config = dict(
    num_hidden_layers=14,
    hidden_size=512,
    n_experts=24,
    experts_per_token=6,
    d_expert=128,
    d_shared_expert=0,
    hidden_act='swiglu',
    moe_layers=[1, 3, 5, 7, 9, 11, 13],
    router_score='softmax',
    normalize_top_k=True,
    routed_scale=2.45,
    balance_loss=0.00864,
    balance_bias=False,
    init_std_router=0.00944,
    lr_router=0.000357,
    vocab_size=4096,
    norm='layernorm',
    norm_eps=1e-05,
    tie_word_embeddings=True,
    optimizer='soap_variant',
    learning_rate=0.00159,
    beta1=0.95,
    beta2=0.99,
    batch_tokens=65536,
    max_seq_len=1024,
    train_tokens=553600000,
    max_steps=8448,
    dataset='wikipedia_en',
)
Below are experts of layer 9 (counted from 0) of a mixture-of-experts language model. Rows are named router (the router's row for the expert), gate (a neuron's input weights, with its number), up (a neuron's input weights, with its number), down (a neuron's output weights, with its number) and show model dimensions 384-511. Each number is 500 + 50 x the weight over its row's rms, rounded and kept within 0 to 999. Numbers have three digits each.
After each expert's rows: "mostly gets" lists some tokens that are sent to it at least half of the time; "comes before" lists some tokens at least twice as common just after its tokens as in all text. This comes from a sample of Wikipedia text that the model never trained on. Tokens count by the router's weight.

# expert 1
router:501442495552566483483491551526476471498521459492494502471471496483394524410520564484500462536512522530447535560462564565527498549524581551462607428520424435399440533434545505529544463613442547419496481496438540557458428457623585535398453551535509491543569574569514479516463475531374464488478458438541566530379406471463556527435521490487435529483497461433543420571502439564500424567563
gate0:493510370458498425466565424528515536429496478592500442463491498523486427559470352483488592484485508459548477539470608447426474435585483451501382437476467445476464562467489436572480481509455450430500416416471536495540460499384519640579480408557552413596519550470515556602540427459523501478413504517508489471499477467419564501553483451485498523591478452525365539448537512487507502530459
up0:573463611555571476518573489561578526528484522525509446501455590585511503519465590483490481419478440480471534526580539507524440539439465442473436558439553518494495456473487591476565500501536508452589524527546511493601517443474514438540508506440464537445393498521432525499524545498490482503545563515572537405485375426501470488504558530458545535584494554429583494580406439550462465501511
down0:532491461499491614488467503438604587471487516554520377421470470533467436555492564433483509472502466520555483487490441444585519427522447453527331469567423401436490456516512524465496504544449446535601528473499524489528478461494517571580498495617568436491446423542562517579556522477553460469434418559551498494510441433478459503445517449502517534510509487450487403538566494457422500521526
gate1:507459417451454528484547459491413407611378509547482539484520456542497472537519528425540584517531460494538445519393533378428445504511561464523483488438411421489563602481450440546453579545463463436529494493438523515501507519391435483481542441448454545487469502454532561558467586514482444475536447548504487522497541465435519480484569545476511470538525515509653477561541480425524533480508
up1:472426490526464506448437471454464407656390547557523580514580565496515453490514561444540571453548508433466500507478479387484436601486580461525566478482499375461536534422427559558478525509430536351472458553442545424466468569473432543471515433476512488665439512379436570538461490478506433528582457562604447473531528490466566493501484455459395574509492526416556441559546460465533468525530
down1:549412574511562525392516471533557526521514486490536496514413500481541488439502500522490611483571423481422458562478502520441546463505551502482557498525520503565601483571519498393533510438436475560467430375360587511395551526524465615476589354502553468474569447503445527429504400518433446480394555610513522480435434566443530487488466415411435590516406472470571510510432480517511413395482
gate2:448491525445497490480487532577519525468495559582451486503527430559485504576448529553542509506539526586544664427399577525450507484493520506567547497481517431436501518492466495462396493421435442387464527560452516497500463542444472419626513470483476511506508552500529525422479589570500501520471449410525525475452495504398412449477509557541392513533531550501600427477458476472472468483598
up2:405467443536546571503555517492444473469551472514378485517454490495517591393500492441468529432474515517479577381463470525501467543406419538533521550609482584500474438503502556530568475471532495524457520545504538442506531407525481514552382480558472535603516485468479474435517488460429474494523537604517482475529501553527448533409505483493520541494478530396457471423493408473585483563540
down2:461579466478555534491495534584551570430531452413531527461441485463518453495543505415495436535573436468469506551539513516420465511463458456434475502456576548603434480422409441445495393464553398635556516523565438474553510558472548475407502564556514541503489474502496477539471604548419488518444594545551446456490460542449536473458553404519386487502425554587432480548496543467523476434503
mostly gets: "ation", " years", " team", "ity", " time", "ions"
comes before: ",", " of", ".", " and", " in", ":"

# expert 3
router:403638419406510528398525396631396561434496542454571546457446531518470475583533522538499601526502497518483465606475558429487449492442454498396442464485556446524496565543423564437480601534478544544482541563480481565568544505414552430486431444531508434533404502594491568460550437478444530534508467419467485536474445540501492550562477524449542515522560407448448561404579610470443540441452
gate0:470546540556457471456517498525488534510489407493510580528509547487465580531422546486531433447476434517468529464519507518584446493505455534574430549433548448569437487461529510534418493530456538495537422484550560486393509379481503543582554584549525538436454478559479509429398443484398448639575541493543524511456541519465427422510539412471559521509491480539470501504488466487505404441556
up0:454557442499557471535515558511540480575522486446480491439513470572511440491557536503466500555527475558464495478520491505428468491549610551412501525487557439488534413535445500493516550511522485509518506427484535409454510423526547462500508638404468472405580555488548497485485603482451489526495520392541475542487601502502551534536508581502399501463564530516502383519502613420458551488530
down0:581494528535552548427525409498460496546433570469513551520480516528434529426502417527465518453396462404508537497428517445457403448486549470505510463576530441503547484450476515528474458572477528495492422554584529537519445501559558514473436502458523462617528598499528508544555446476488488457431553581537533458465435596527555452547466501523447515461576531481486537573559588389448503472527
gate1:555574483524566450444535501519489531548548366513472497495469439614581424490573500551468490546502411578451459471554580549539474484485486563497443441519470473431459421469529433505524541493543511529503501559472540532573484489480486456482487496400466614484510517532564539514458522493493454462432644464483445593551490521421419512513399472451559578462519382507505489477565585508434493535501
up1:457490440506498552549487469482512586454554501498685498550517441476563612514472564504535412513484472501497587490561461511538526571458563555471457538415428430524477484506628613529393478507402550537521587411466543534487482532492485569500616502459453499455505532443500496544541504482489454444492459536568498528527462483491482475540519481556505349528485602475618486550428551510514515433453
down1:486590572458470477610480409500492470571537536414488509537545543560554438426572449471506500460506514502524392515447535487563498555336506581557549398499452436499525506474512510439552481463490457534496439547487552559520550532470456410382495469597548575600461532564535471488473513534470507509476568461489551510513476556469482504479516509485536536581494487496590533537481484503544534610496
gate2:409537507461481482506583496557552483474486397446521577515466542530456451610456467433543436553526542492476448450571485489562492575478494380428479485477548566472536610533503405475508507439402559552455474463478466559508560516473495532508446532488491571494514531611469510462521451519424480476490414420515484460399486489603522386474441542511533503463459457444505498486466525513396531492507
up2:464534491542497477480532501520539523472482508520593450513516478495580490479526484501526525557433475605561588531509561566494544517492576472423475402482481424523539494493513500460483572477480579512508529470566501541535499537477558501457489545484496495453481453545480508449540505516516473422485479525585554508564516467531538589556525544469429500478475552578464508432443465550582479481544
down2:404485476531457456468435553520493485536561448528448528483536544510494559533453467402486508462601415472520509527487490592515520405471560524516429462522460518402544451492556595515595442402510383551524502517459540450506458558436522597468482526469541520474496497488519490468457473491477571562483525512498612550499562549491511513417506498508447502426528482607541527485531482364494547403478
mostly gets: "\n", "==", "===", " ==", ".\"", " ==="
comes before: "\n", "|", "-", "==", "The", "==="

# expert 12
router:459493473479468560437539504478455472480453483519471567522484423578515543567478441524577549440476467495465473556485493536364421565566520507458424497459516502578468487507459569430527492391542490543602523547496504467612578430461547594442561458506581468520553399504632561547457511481528508567439518491477492405510460446513544541452528519449465448497488506536448517534543480468532520585485
gate0:491558561490483469493424508481510490584464520547528570532462591523502510589579549520454470498432505489456457502593448481514471567623382440453575522539506479587513566511476490454553515532425489547552512501552497546539465544556620562420528477576423441517575545477511487446521501480449547483553470414509450472524373437502481475562524521451514535566520436587513511490497558480538527472467
up0:480555545455464499476442602491582418566466564471567473480510560450414572538571432483557534562452522494484492457542530511511511600500412445501558453474567481573449492557528502521535495494500459428534582486537553573604491589500525431503546533505552553526551559498479506533481584539489502520510546492575517475508427458486519512467576548480503491512489469549608464542551560435544426591543
down0:560412507508615500509560549376581470470542514512574567490537493473524526461486472502441508545577448521599496492398544428547501521473536466483547489474499522523500533576482495536542472475489502474422512461435533450510496487485409439483581533516523421487517474513518538518423517557488596536421542491404493537518487539494528546489561392520554433474517506472509536413520520464619359552514
gate1:546543555530470534512510474518543478468494444454531582587500508520430610593512440459532501486499590423491508482544451529517468508468424462549472538537478441503575536493400475519498488536488460469455491596531516641516428533538489547468420492535494570488533474506557576462462439573434502513519524515461497511540533467516454488565473553415595469491536523449550593468433569527448512499452
up1:499584400433536404433494502530450542599465476510507489469563477533564623475447520539463480556494549470458436537473472588598492480436467509459540563460470499476570446504548473524530419398567514439555548498464513457463584511512521618529486537620405527562541471478461585528521567491479482531526504578516463509528391496482441560520439565499474548612502548461510474430413440501597514456551
down1:498536480450464423513469649474483432539513406512469450530486511528563436458433557561418465515444477522472501454499567622538413550418559433550550561522546462562467489599538523521509483556436496495530585437449495504511572399477490445417557498467520542550431489509450528514466527525406426478468442530504529517444470565422498477460535606504495460557498416456532461431424611457534432492559
gate2:559547630536415501525545501520543446460450528597480559500545444539489493498476545445608546513489486478522422563528522449520530520492431512476452444523521462491481478472470525505494494414556514490589628505605544512470567477446520451476469512548413547457453553501500512603566449550491439446551569488460414515597531341375518504523498373525531453501540512501536496545510490388432496507508
up2:581521505571535515541624513538471554455506390459528552481521450463498514453465455567526499502472542573450604466491520569585500431538543473584571528506456496440526524456570486481564467516486588459439489525526446488454523372552506462408534523525493500537469399467550566460559439456492512609521447460496540530549575344468455569518472467566519498533522464467606509586539434597537440519551
down2:498556558585521492456527552522450487526456457499493485497492526522474560559449534529516420457465503517475437495446471478459408517525503477437515515567577413521458456435411481479508483392432490497470580575417487474464568513546512476521556555522484477469441562553451562553410548495558414636501582545533464384495513503486593433503527541509502544523397505491512473595437522452591509451443
mostly gets: " |", " –", " as", " with", " —", " from"
comes before: "\n", " ", " the", " 0", " 1", " 2"

# expert 20
router:494454507518574524543505361541522538523422426544499551486525437541548572488509512526553499498531423389537481535495514459472456521403621494386432447403502497481477484435482467423470551467486517506500440507598507413533586440490573516561613572480507469543490569458514419478547543548558502444529427495516468479587502515478557442587520530563466476607499504514481526458486516477409552521509
gate2:517437515422478425484502536434449441507499412542565479524612520530490480476523505466599506493408567442554460460376494523498444451443612413468465437601499454471521562501425462503422450577439570478476504481445516523549519393425489426455454590527496550527404508538627477524441519508536457507495429451512622506643544551474479594466528469421541555541515502483514508522456402454531572463419
up2:560521442468555516579517547416500601519503575502542491414447528540558541428450487577490438586459508424555384560503496540471526641451517499494502520433505523489481406452556363401513347439552528562460438475489476482562496602495487552482471443504447433461531535444377479539411465486446493526503465464560594483524495593496530467447567470564488456495503488560547488454558424492526385499562
down2:540529565554560528485556525522501506547497472514397455471453587558573486477514473415470375426502489479625440502539435423558515460608475522451458482534554503468538539504486569507530478535528527459509493537475548471598531555584598506526548506527511533479517442434514506497553461501524523477451413511472482504476553525554367552566471549445519510424500421550450577536561442419404483523563
gate3:452469461407492444541493456488498502518503434441529459553619432489596530396465539431503425525571520514490514445519484541581452456461432563533555534404440525461458476448555481487490479419471463536524532479510484596514455503379517519471431535480465555471495476553457501436538405451507478469537440610533493469479574544501503468433586469544422457508520497466472666465443572455484508515479
up3:506532413419538483477532409433508609518425501520532528536462471615471532556543382428500466512561442511492444527508459511441502473469547479474442536515403475461514547528446513511597489543505482538419464511432441454542445451558422476520439612556556566592504516453465502525438514526523598439510453456538442501571474464527479530465558444532578499427525559577545508505479549572573507593624
down3:586510531478467507487444489511484443556421618539456529499461478477524489509588548547570454529498509495472481495446489486581443506528558465527460495511546585517403527446552484539486434525491516505460455505491444490494450385495477523514550501421525459502468529491471523477480539521470456504480429518474578482530472451493543522454487534363579576377479584521513517500577435537508480467547
gate4:551416448555524444469520527532478466521488390494453614521474460483578449568629580481381440598532528434456463489572496457516535525450604455466476500498517454408404507517454382582493474484524599478497469509487521472424504514513439403473526526547474468508477483394545487410612447484457531497559565534544453531414491457452534485491503520523511544499442520446502546551506580587480527481470
up4:463514622483484566516555529476452485470533565468599515553531416561428509482474515537579461554415445472520507434561501571584532436496559593473606479437475447476422468482500404455466553472537484515521576477482457509517465521442509529507524491517535543569488565509497506468581514437474485511518563544452544499579558449442494459459505420451492616476461508477514529523423510503482353523510
down4:528518538534549449508491445459505425561556456448534599541475499476434423511477521539470419488522525587505636546443532498500580481478493466528617492561587397619549524569487515533501458515432531531504578571539459571500546534416524466603552530514539471483541515485436485479505451444411421415464514438542479489470476497486542435474461508508527402515507495505510607451546487429442429503523
mostly gets: " c", " St", " st", " sc", "St", " f"
comes before: " |", ";", " 0", "–", " 1", " 2"

# expert 15
router:524532445400515490461576519482464480429452391497412486540449527578556573561453567514473521493454537424488527443499450533417617576553468493557574486450553404520527453494539634566538492533438433481595500574445533426527567486567490459550447510522599464426438506442453537558494555453496476529488517485587552476408469429495439473602513522461545459491407536573489476472490436431526549568479
gate0:573516514474457489525499533528421526389391412479470536380493478489422490630347484490535523520503507534615461515490404520545519544568568532508435538416490509538521469400500571467543522467570446593533463494523476500485542468526470460459505477529563535427460500552453562488478513458500416544479520419459512509523508526555467525485490501522480407595515512482506532535470514457392533504482
up0:489478503503477591520545558455548464558513513558499489584492426569473405495590526465441487474492516455505529507529560491459460444504467415518516546523500539530554458492521469513463412392402598464505597441568516400462533468543567571566564413452489485536516512496495486454559503486446569511543525609515618449555532487526545374589504464441389521462603433498512475507567479528645517547554
down0:484473447512432424478456474482517528504524484533399515548575539539522455530477574417479481453566491446411557510528571461501496500519472546464475508463444537577465482436532503482532571574545513540467476459488512497466431446523445556514433543516544538362484457414528498501527499530410486493499553579520465514457440468472525429567510494522511429549424401469552498421505532572477635536439
gate1:615455459527479433561538514430532388555599575445485496446458576532493467520495488462517458529430594450454468544486508483435491580508427457446450506571524527541464501497438499518538452435456572513540490530481422557475501518478606559480503537468494569508599499394561530532602640512529507417531521462385527495491513535546521486463519400411530406490542529493435399516504504507464516573540
up1:433463553491500646448504524569544543522515538519587570497466521470579481489496471504562557520488533499509484505584415562470463408510500522486539464451460523466449565508429550373472484487631415384488443571470563491371500488541462429428459428547418484490463512541466464591396405465466420506558563554507432450544429560581458541535515462535389611461499528415558459504538481567518545511535
down1:593450574432512508546520438443578481551462502501468499486555454420518474470394516521403502451412539513542451492510429455493544460534474525432491486525452568451528495576528592453532573502509458476578577524500576446535505485475470510465502507449562320617502429577535461495507509530554522501603460413474443443487459539517523452474602568460469475465537406554458530504456515574515534464561
gate2:413522459517524522513543486442536519462638394561492525495625428488500512591507536490501509485530435470563538622551538594568431488524521466620510440479504476402527530476529489539488498405500562476537494533522528418567535497492566469571561511491507474481459433566491476560521494539628486522524480489493428515517435476426550503524566341470571540518397528513519557535490473466459473553517
up2:474446548491466566460506402470473687535485568505523487496474493521545406493524446494478564479449524502471553480441523482467501460511466574430437496438476504543471525537449496577534431544538511524464513492400472567557561500438530507560440541534401421422483448503540556582544488420520523389504508481564503581517549602443417448473499543431468529554533542451627581446491527404623391542515
down2:415439473475437542507410376523484506640492559491483434483573550455555528552480436476488527497547466516483481491461617489473505445551472549570435523479556523434557552567581486449513589508477498519537535471517574526561495564462467519471536540510475432470502493528490483586545468463509435555463467477477431541498551455510560522437569475575325459531552519441494478549552477569496483557502
mostly gets: ".", " ==", " \"", ").", "\".", " 195"
comes before: "\n", " The", " In", " He", " It", " \""

# expert 11
router:518482517483501447508527601500472458568456598436584447436538526458532460498471523451446499516497453514468505489504418430580605548465454479554511474464475492516594463524560579611475567589597405563454519442525526584563481421469493484570552516463515506531432448475419577515442463449424502468455513492518551571484555511527539420596496475490529435491478510587481500489546466500525397446449
gate0:540515488495436473490495462505438552519484577507496489425486588518439521487420486487452493522495487522489541510485492498480523502538477512510478497492479523461471489391606460571413441643539437564518481465481523476477437523477573475552532633501507488546430564481487496459479597462384499381530506420465440443489488462431503522506475403560618518610531547461516591522557598417479504553504
up0:417501603480562424552542483580443419559516526544434483508437539543495417536385512504576451453535541552553462468512476520478437581480487477647541572510439419481408471527442450520528542420584556433534461374502528490516481561442474489557552574505482457442479575586504514504548502537509494412536583571426502483464513489395429499372424590518480597449503495564499547420430469498517494525507
down0:530510515553579495493492542426401486415450556501447551468562552514469447517536477453487459483412505494549554551525552496488545543511492511527383485474462541415626525537428479518478541540497538506511518575468479441499401421404451539513504495488554546588507472468531420505465502463458559577559577568485477513583452454477430415484401452523505458562548465630439490553430538479576559528549
gate1:444510452452531521437609424542512482451448546549475537537594490454477372478567519551485473613524378569440513561539454515507557551469508414571455522495546469594515420480528494419520502548515562539488448489481545614542547582474511544575494438472503531592536438483619503461504491412455510448538559479456572568476545472502526464434517425506514468462516522508503619515431527514544475494567
up1:444532454458538463424468569556470539521486501402480481492455450456492515373532409548453489510385509499432596448545456558504596499539407513506494507444558492470475470537526463572481577469558444536529556579542509475467514516420492548487480460563464600521577529530452477450456529417452547430427567549429443523420534432449567463553402508426520449484456324482471495486356447586504458498462
down1:487494517608499442427419501510534487488506522472523533520450446566534450530525516520642461438497448551523557528463486393454469502531572512562474481469491519474546480526478458463519482492417515389538500405551516433509588543418455520538470538537461492562447477648501499418490501466426527429420505425529495507547586527523512522561586450643502483513541438490450491540504562512455502528533
gate2:527487505547451403473553530604516550458463528545545365600497513537499553426516444505418522490619527460464531490482454502450499471522470506445458381489545524474514469601512547491479539483556483528491554392564490465520562542428395521609473549576463638547516467556533568509536515452425511513406483441457444466586457490500512465542469478451565436549456425456493558529434481496478489431589
up2:443535519417530574462483428535436485505488528461490508464461452559488511472428520582503569478569501523472559534565420436520470486430560410514519576494524477450442485507531504562473610501556519518514527439570502411560515473537482558465480488555483493442424516373492603463530473500469478467513472489614502492479438518415492473489463478513527506540462426537476490541430542460469527419502
down2:568541415595458502475486458504465452448451548502535564513606491482478515519417528529459392518486470485548514514460427570479440525451423526463509500453487456439471589478583466461472548511476467439522437428511460531515546570524459498543453563495502496471524443512510485492472503540456423572544566447524454573522428472592517527534550550501552543618558508488555359503480644549521561587596
mostly gets: " J", "\n", " \"", " s", " h", " co"
comes before: "-", "\n", "|", "==", "S", "The"

# expert 6
router:514505509437475507548528551500469438445514520487482477484421526548503449462437478466564460462512557440485462465506442528506476681521485482550490414474533427480413533489431408444558484457559552481581470523528501490440512529506529546444587415453475507601531543506499518479512477491586510541441583436473507443498498499528522563364470533510525543432513487557522555533475537512573559506532
gate0:617534572487475498545476452520449530469534515478537503431407505484527494491490544444490428420508532591454491488505511451550509475451617528530526479494391481465495551444533465488528548473426505474553435552540518450497467558534466492576512484484412480482506537560486452538543483536427475500409536484416505487568501499569481427449507529448548466407432536445524504476376520499537392508472
up0:520459412508500436499481582502513519402415451463477462484553530544490445513510417533517504420575476513467429538488492666399526543434535519502494392508439519496496454452472466476537546499565475361507455549519495569516494486542529519502512466544496431464511469489517489471443539479453559551401476483397581510464578572347483420431504537545504449439541509550559610571532431519363541502580
down0:555581533580424412545431578535559493453520472517624530539498500530472493506497400572528479575563492547432565504445461508463548445457569474524464510509493486487568475406501535495531479563561379499484542495497472465515486511453449540446457519474471482440466554536447479536507467547602530503540471560528458514498504465398487483491520494544432509486479505454479442516466506512397500412473
gate1:489563451553410522434580537569570547523524452595595464489471495568476532529579531586567409482518455482518510494487565467509526512493521436528496424426493455506560464513513490478518576499532501430495446605514524496494495385500441572482457400499470498475544456581530455469491457481593497496508528486645415497501453514509539527452505540561547609505467526520500515455538535601539425479430
up1:475459381518526443490575544527437453555539525474544393552504502455474477469577459470535570508578476427533510543475476426578557506430493480488544457435495495453555463465550434522444543506569540512476439496552430551503487498480552470496442468519523553515483447638515470545413504537555520513556472475573522482472467458481542570437573488496572570560441531506569473538485520469457541619537
down1:580476450511587543430534488606489485491568518473481435497530497474482472571545450508540642517496453520415464669554502497487474478562599491503495491438577561463482435451518458499551527424591394535464458514527559467503522413534555584547561541526513428472445449542538487493502486446572449530501602470562341479497546538528511453540559472490497522468550600419543497486423551440578506511396
gate2:478512541448508499461455595491467470504489501522504510479439494420489489467523466503560381488523443431462527501589499505410539472506580479399534431469552492513438496531432547466436490394468547498566563564507345481489464504470502466511448417557518557519444515540486462518535547499490473492508619581444536446544547458472478564485481520523452508558481383440587519507525497536411542510577
up2:532428519522495437461549499436444484444458478543504557491514544522554521564466495510433498526481444529522515540510537507565485492485467434529574487462548514546529550541493427485396461534519456490500544502484609380486498474498498503497562525532564493485399449524515512556568479523555429511536557559494533485446506554463449509435486479598447494464479503582517559567489562403468606554591
down2:540523529496522453470525508481518598485481603486464550472522489533493486489572475520473523444512370518555468573450482487492472495481488489525601521512595520414528468574434530510505496579466507531479580441511537556497469481522515511576422566444454505458413469638485483496536482483496477487426387601516525384407483501458462537521459471484463524549521528467590470469449558458521512527534
mostly gets: " on", " to", " with", " from", " for", " of"
comes before: " the", " a", " to", " his", " an", " that"

# expert 22
router:519533538529500467531534464549504565529545451472430535513531490498366427454485483494466535513517563568382532555419611584501567479527393520514456488518528537535503524538528529405466438477464541495489508588489508563504435568549447551371462411449509527497571499497538434444482584573403473513534551484537495474533463517506459504497496544438452451507521421418552471479554516465374469487499
gate0:527509557447462454338563489437461494501512538556454461547496533447474562592497494545468531569562534548450434534470418423501538537514466514509494434497500485513390510546473588608506507445393497437505509433547443557487494538430565486485531539500528513501514463522446526570445457450503558508426515586518458551434382492577525542568462436480451513501537524472452460474559506510558576541369
up0:418480491475475483580459500561598544517556496458539496483477428533533544460462415544552400447512409447493453491376466473445500455509431573457524483478574460493586505462485571436510565512491408590517523491448556496502486461548506482599472469506525437502642440439533553497503567477491576517566448515542563446507565548442496414527469465515609447412450559557548569519535481487455432466513
down0:536568525492472581522531510578550446537508560463539507548544486488581574514447517430517477409504475511578354451565436499443449557528538507530523527493469526491509503499480505425561485468485383514483535444463390529549518472501640493539471598461440492486478485475575542488549448517520601417568569599466504479532519461515501495576514489472437428528452548568452565449477484476575504505464
gate1:546554467467467421456535561543489441470515661473472540382487513468560476451460506552474462489499631599440480567505457538516548512402458527528464482438548565563426479478519428468568427489452578509514540497563576507550500596511494465453478551466492451550524525529510424448519413549534437529511463472520599434424465522502514515414579469381496508527443519543535483499513598426555459595452
up1:548555483436556440448507375535575588456462488485492486501503526453436533457471393478471398535452430573490403564495501561457525429468513503476444430394551550463532428532555431505460409587440581464514512508539440511519544533502521559464463565434448483468433431462510545543522449479476477529485462451396524437484476522499584540435508478490546499587531511523538374474440521587514389540535
down1:455505504532474546538482561495426463523586437485552570494562468489523529519534487408443574467553445509452506499512483498483499537553542630493438524493456473476487464475515491489528452508549429532452497555462494573478485430473494518548539412481469500538495584429508530458506559446560540428502501546477454563455451549624493544531475485450506503463461511472488570445564383555491493438557
gate2:580490587503490529526488503451511533485477496581510467575567513463424488492458481458479523451575579435446443505506582593595556419512484442486505537426453513463470565418539471437515478641481473604512481496431400527533546483506560513515482493558509556488424584525453457438515494575529485485592530493573501537463511637499550418531623578490488487449496451500392530519491550593494531562513
up2:509513458432536517533587460549473457568524545565470583515517405534534548500508477481626452395476508487506493467624552491508536503477417534596474491553490425499489456559459530529509569490473441442504607470665531485509486478456541471470499494451466472490583534490475459502478507489509415385363482458462438479451577489469430529575553448524589501576467466561640475470525511432547440468468
down2:420522468394651551516386533517466537449511534525480437542511447550531523407449431512523441519445458474492437517557501466370484561423525475417590424494483521483563530561451566414536501581635487540519498513468463520381540521463508468578456497527468473441612531455514454449497465466558497493571520533503527544474501529557508382466594498490444481525476470551494468493462460441470529467481
mostly gets: "ina", " States", " York", "ai", "ana", "son"
comes before: ",", " |", " (", " and", "'s", ";"

# expert 2
router:519400432585534513535432464476529371548551537444509552515483436443477500518550504563484529424522458551516476530583494499573478466580614399451509544525452561510394485439561564520565476488443541482537526501492555434445508593424486432587481536506463442441544539550526548524461507543466532479460509481464491562447587496496559461453499505494525453531469579419430422499479467484497488530499
gate2:478519537518518531444452558396608504594485478569522463397559460490464470556514506485474471602518551491496442499524458425418403558489555572497516487484488448567428455427501437502529532460492495557638519489585598462567495417462464551433492489379527460439486507487525557447587404521450569539488448541557501512394559448490569523560544494531444476457469528564520497474614492530515473513528
up2:449506467516482508490482558480406447468474485467498597512483502479501459417463436537496467485441477500516509477469551515453453425508355455447614551482514542442425339473484526500540451518539486442444537486474495482452483554515560456519410574564441509512418450479491565534501539565433483514461444475450519386542417521425440512505464562558441467453475518544490500542402512682498481526448
down2:516540438439477528490497503472461561548422522469537461480393501530413506536546477483442449467449431444507480568487522498439520523518396547460488474522450433505502535533502459471680554531483538440602517471532499506495555501424488579472496517374477537595502521474491480520487459435515429512478436471400500492461519573387466504565537500510542505575553435475545511511522539451504531417522
gate3:579442546509469549556421487546423384487550500506531542495573494512479464552473453370500398470528559442508484565505548526530632532523535507485490535537498581468440505593479496372499504371449483489494525601572474488553548508482467393452472462383527513486553463534496528586542491501547522539511512477402531458412492543432545543547503571529463521454527475490479449591496544506471416440445
up3:505532527515549510496445508472429529612537492474554594510540529487579485518530503430608498528435441426516528465492509432533510497488506415541526650496433517544469496442495519433448437442534565433575446502454590533480564503473558460587508492556542546554499514447528495547559373580520479515465553557432477521530437458568454391525573423495461483517500438560446504533522520503536490524512
down3:498553472451459496433422606523575504473556574482367445495447458485508533357473489463504486457537537496585486462419415449566452444391466487514614435503511449512470406432512477464515373564549461588514535579484432494473445520542465523516500554555488553544473472425553509482405518514508533520571568456495464581541478477330487509440466461447576463521490507562502587447487550431565511503415
gate4:520517497486524546551518465584470385435553418491576511450535520569562482417551563316356559560546438429490438473547401617552460438541481540507556560390449520530523590478465550598501518450496479442539404499469467431588528517559557583515533520493466530540518543531555472500390507475530526569463538502510505501459525394615494511489465442466534467541493480391514426460460453459541496507494
up4:538436552418397600528476491434436472448428391522559459442578447515570497387485425595436466445531555561490609576533402454517454522524405514528513556455516491550522574505528514562441545536503437486463436455473511638466451500471540505551529527570478493479476513548510451519448499444536494466534489478559437481470452410485481566503590513496461499461496543353537501421506454577489497436423
down4:599574583584529538458515531472528485444490542583474567434459513442506471502463503547571583450432588558506538524580496465430462578470505467568570562531488403500442503539477431517503531496487537465458527404502500498437613520555497496486488371532476451497494498549455466520506508426568588500491451579495523465629482438612575440450369600623481511420530524524460517481537572509526530476567
mostly gets: " 3", " 5", " 4", " 6", " 2", " 1"
comes before: " |", "–", ".", ":", ";", " m"

# expert 9
router:485491531537505469515502574441555476521553395536447491500529500539427470503470480495459440422549451565518448434422524556433485593559504541579546543484520490399469509519526403454521553547504519543506539443414513529551459556490468545436459456516496497485551473525421440584447485471533526548525515472545544481537469522492474572366462503588476550473451536466566504520496513607588528486468
gate0:582503528478458453529483513458549560531453525571470490440380521524476521514564449501622496429535500546498515593507510494540388525479561492506444434484503452516532493509528524478464442429427458452532563500506506542411471506464505536541506442469528509534487442619557481551449548536462479495540479549563500535510562487428434541406508440498541549494429513566509560483544497483513444451496
up0:519481429541507508434522478455490575576399500584504503498481451456428562556529516533391529476616480500519529562574424539414522418489436487493547514434403486529536462462544532593482486490559444405427520444542535437519499525516594457521435541549472571511508475417439490399498466529621618539485514543460464530455413458518469424477523529495471607482518491514406414520530483532457505514469
down0:487489490481520456485565481481535471417507487483452543427498449506529545487528487608502617534562496511520494511531351531611450505550531482480501500525498483513478508539521459444482449436506434509502635546437552547449484464515467475500473537472493548548606523500501530488479532480496468478471439392517539554566402569505423550504525414562579554471486455579496511495518489447432442476540
gate1:537485571536525463550492538505493544588523391493597461506486502523504453510546530511528538466430451550504512439550435489545447478475503478614551466495440519513443460591456526529546549483539477453472486511456535512537507399504452563564545501510469408508452534581448513549513517534531438479551526359503501498517448455528390555474573428603436570513449607560585501467535476493418556467479
up1:502495506523518485518471469506439545439445501534531473558426470652495425410563500539608565529501528485534549481524446497518512489496437553554443557517445496490452504533511470549538523469516522636478510512479516515459491379557488539567549492415527484516487601545381476440555466576435496484565506413550487505517483469480355591477524557525482464496492521504593527533499580490460521465402
down1:616460552498530479530443487527485534501519430451456531485519504534445498539557530523482551508523518523454524555533597548570470542535521480513609455575558549538511467497495505485507577508493513441457485506492481564534512404616455545517479454416494493499509415588436492543479526487446491449492456536442504582507496535434586476408570524476511456438534551425492516498539526453565546429439
gate2:480464519544502487445425446432481503432504519452543521465491471475471434523533556468512515596494475598480487535434549489480569576544528454566490638639536436445574513538526478491439479431478463457453475493475492568557439456587506403576475488470596530483519477622563512506442435537451457513501532413590495439455341486444524534536542466446482633441496423566495471406510493475531477476459
up2:561448501458546481487456522453470505517466471409476453521499453557489538513511528495551498491476425501449594454466487550418560493560555565510470533500470467476572573561388457484406442510538590474550592446461545532589477564524636538461457483460541409449396505578532549455440536570543468481522455484533557557422433493513502476525504516443543445458536618465492539418535474517499524435467
down2:471524452559508593475505485504555405556545428536571514387473465512492394468515382544477534506479521446509475517500503499492480548423611479475479504456485501470530457474498491528525492573543492470552482569552410560489522498631409487507577442534502554425415562335383432424559442515495565515480498497487562473555519499507535462492510472672500470447427513418564602531483507488482527497562
mostly gets: " was", " also", "),", " has", " been", " have"
comes before: " the", " a", " and", " in", " by", " \""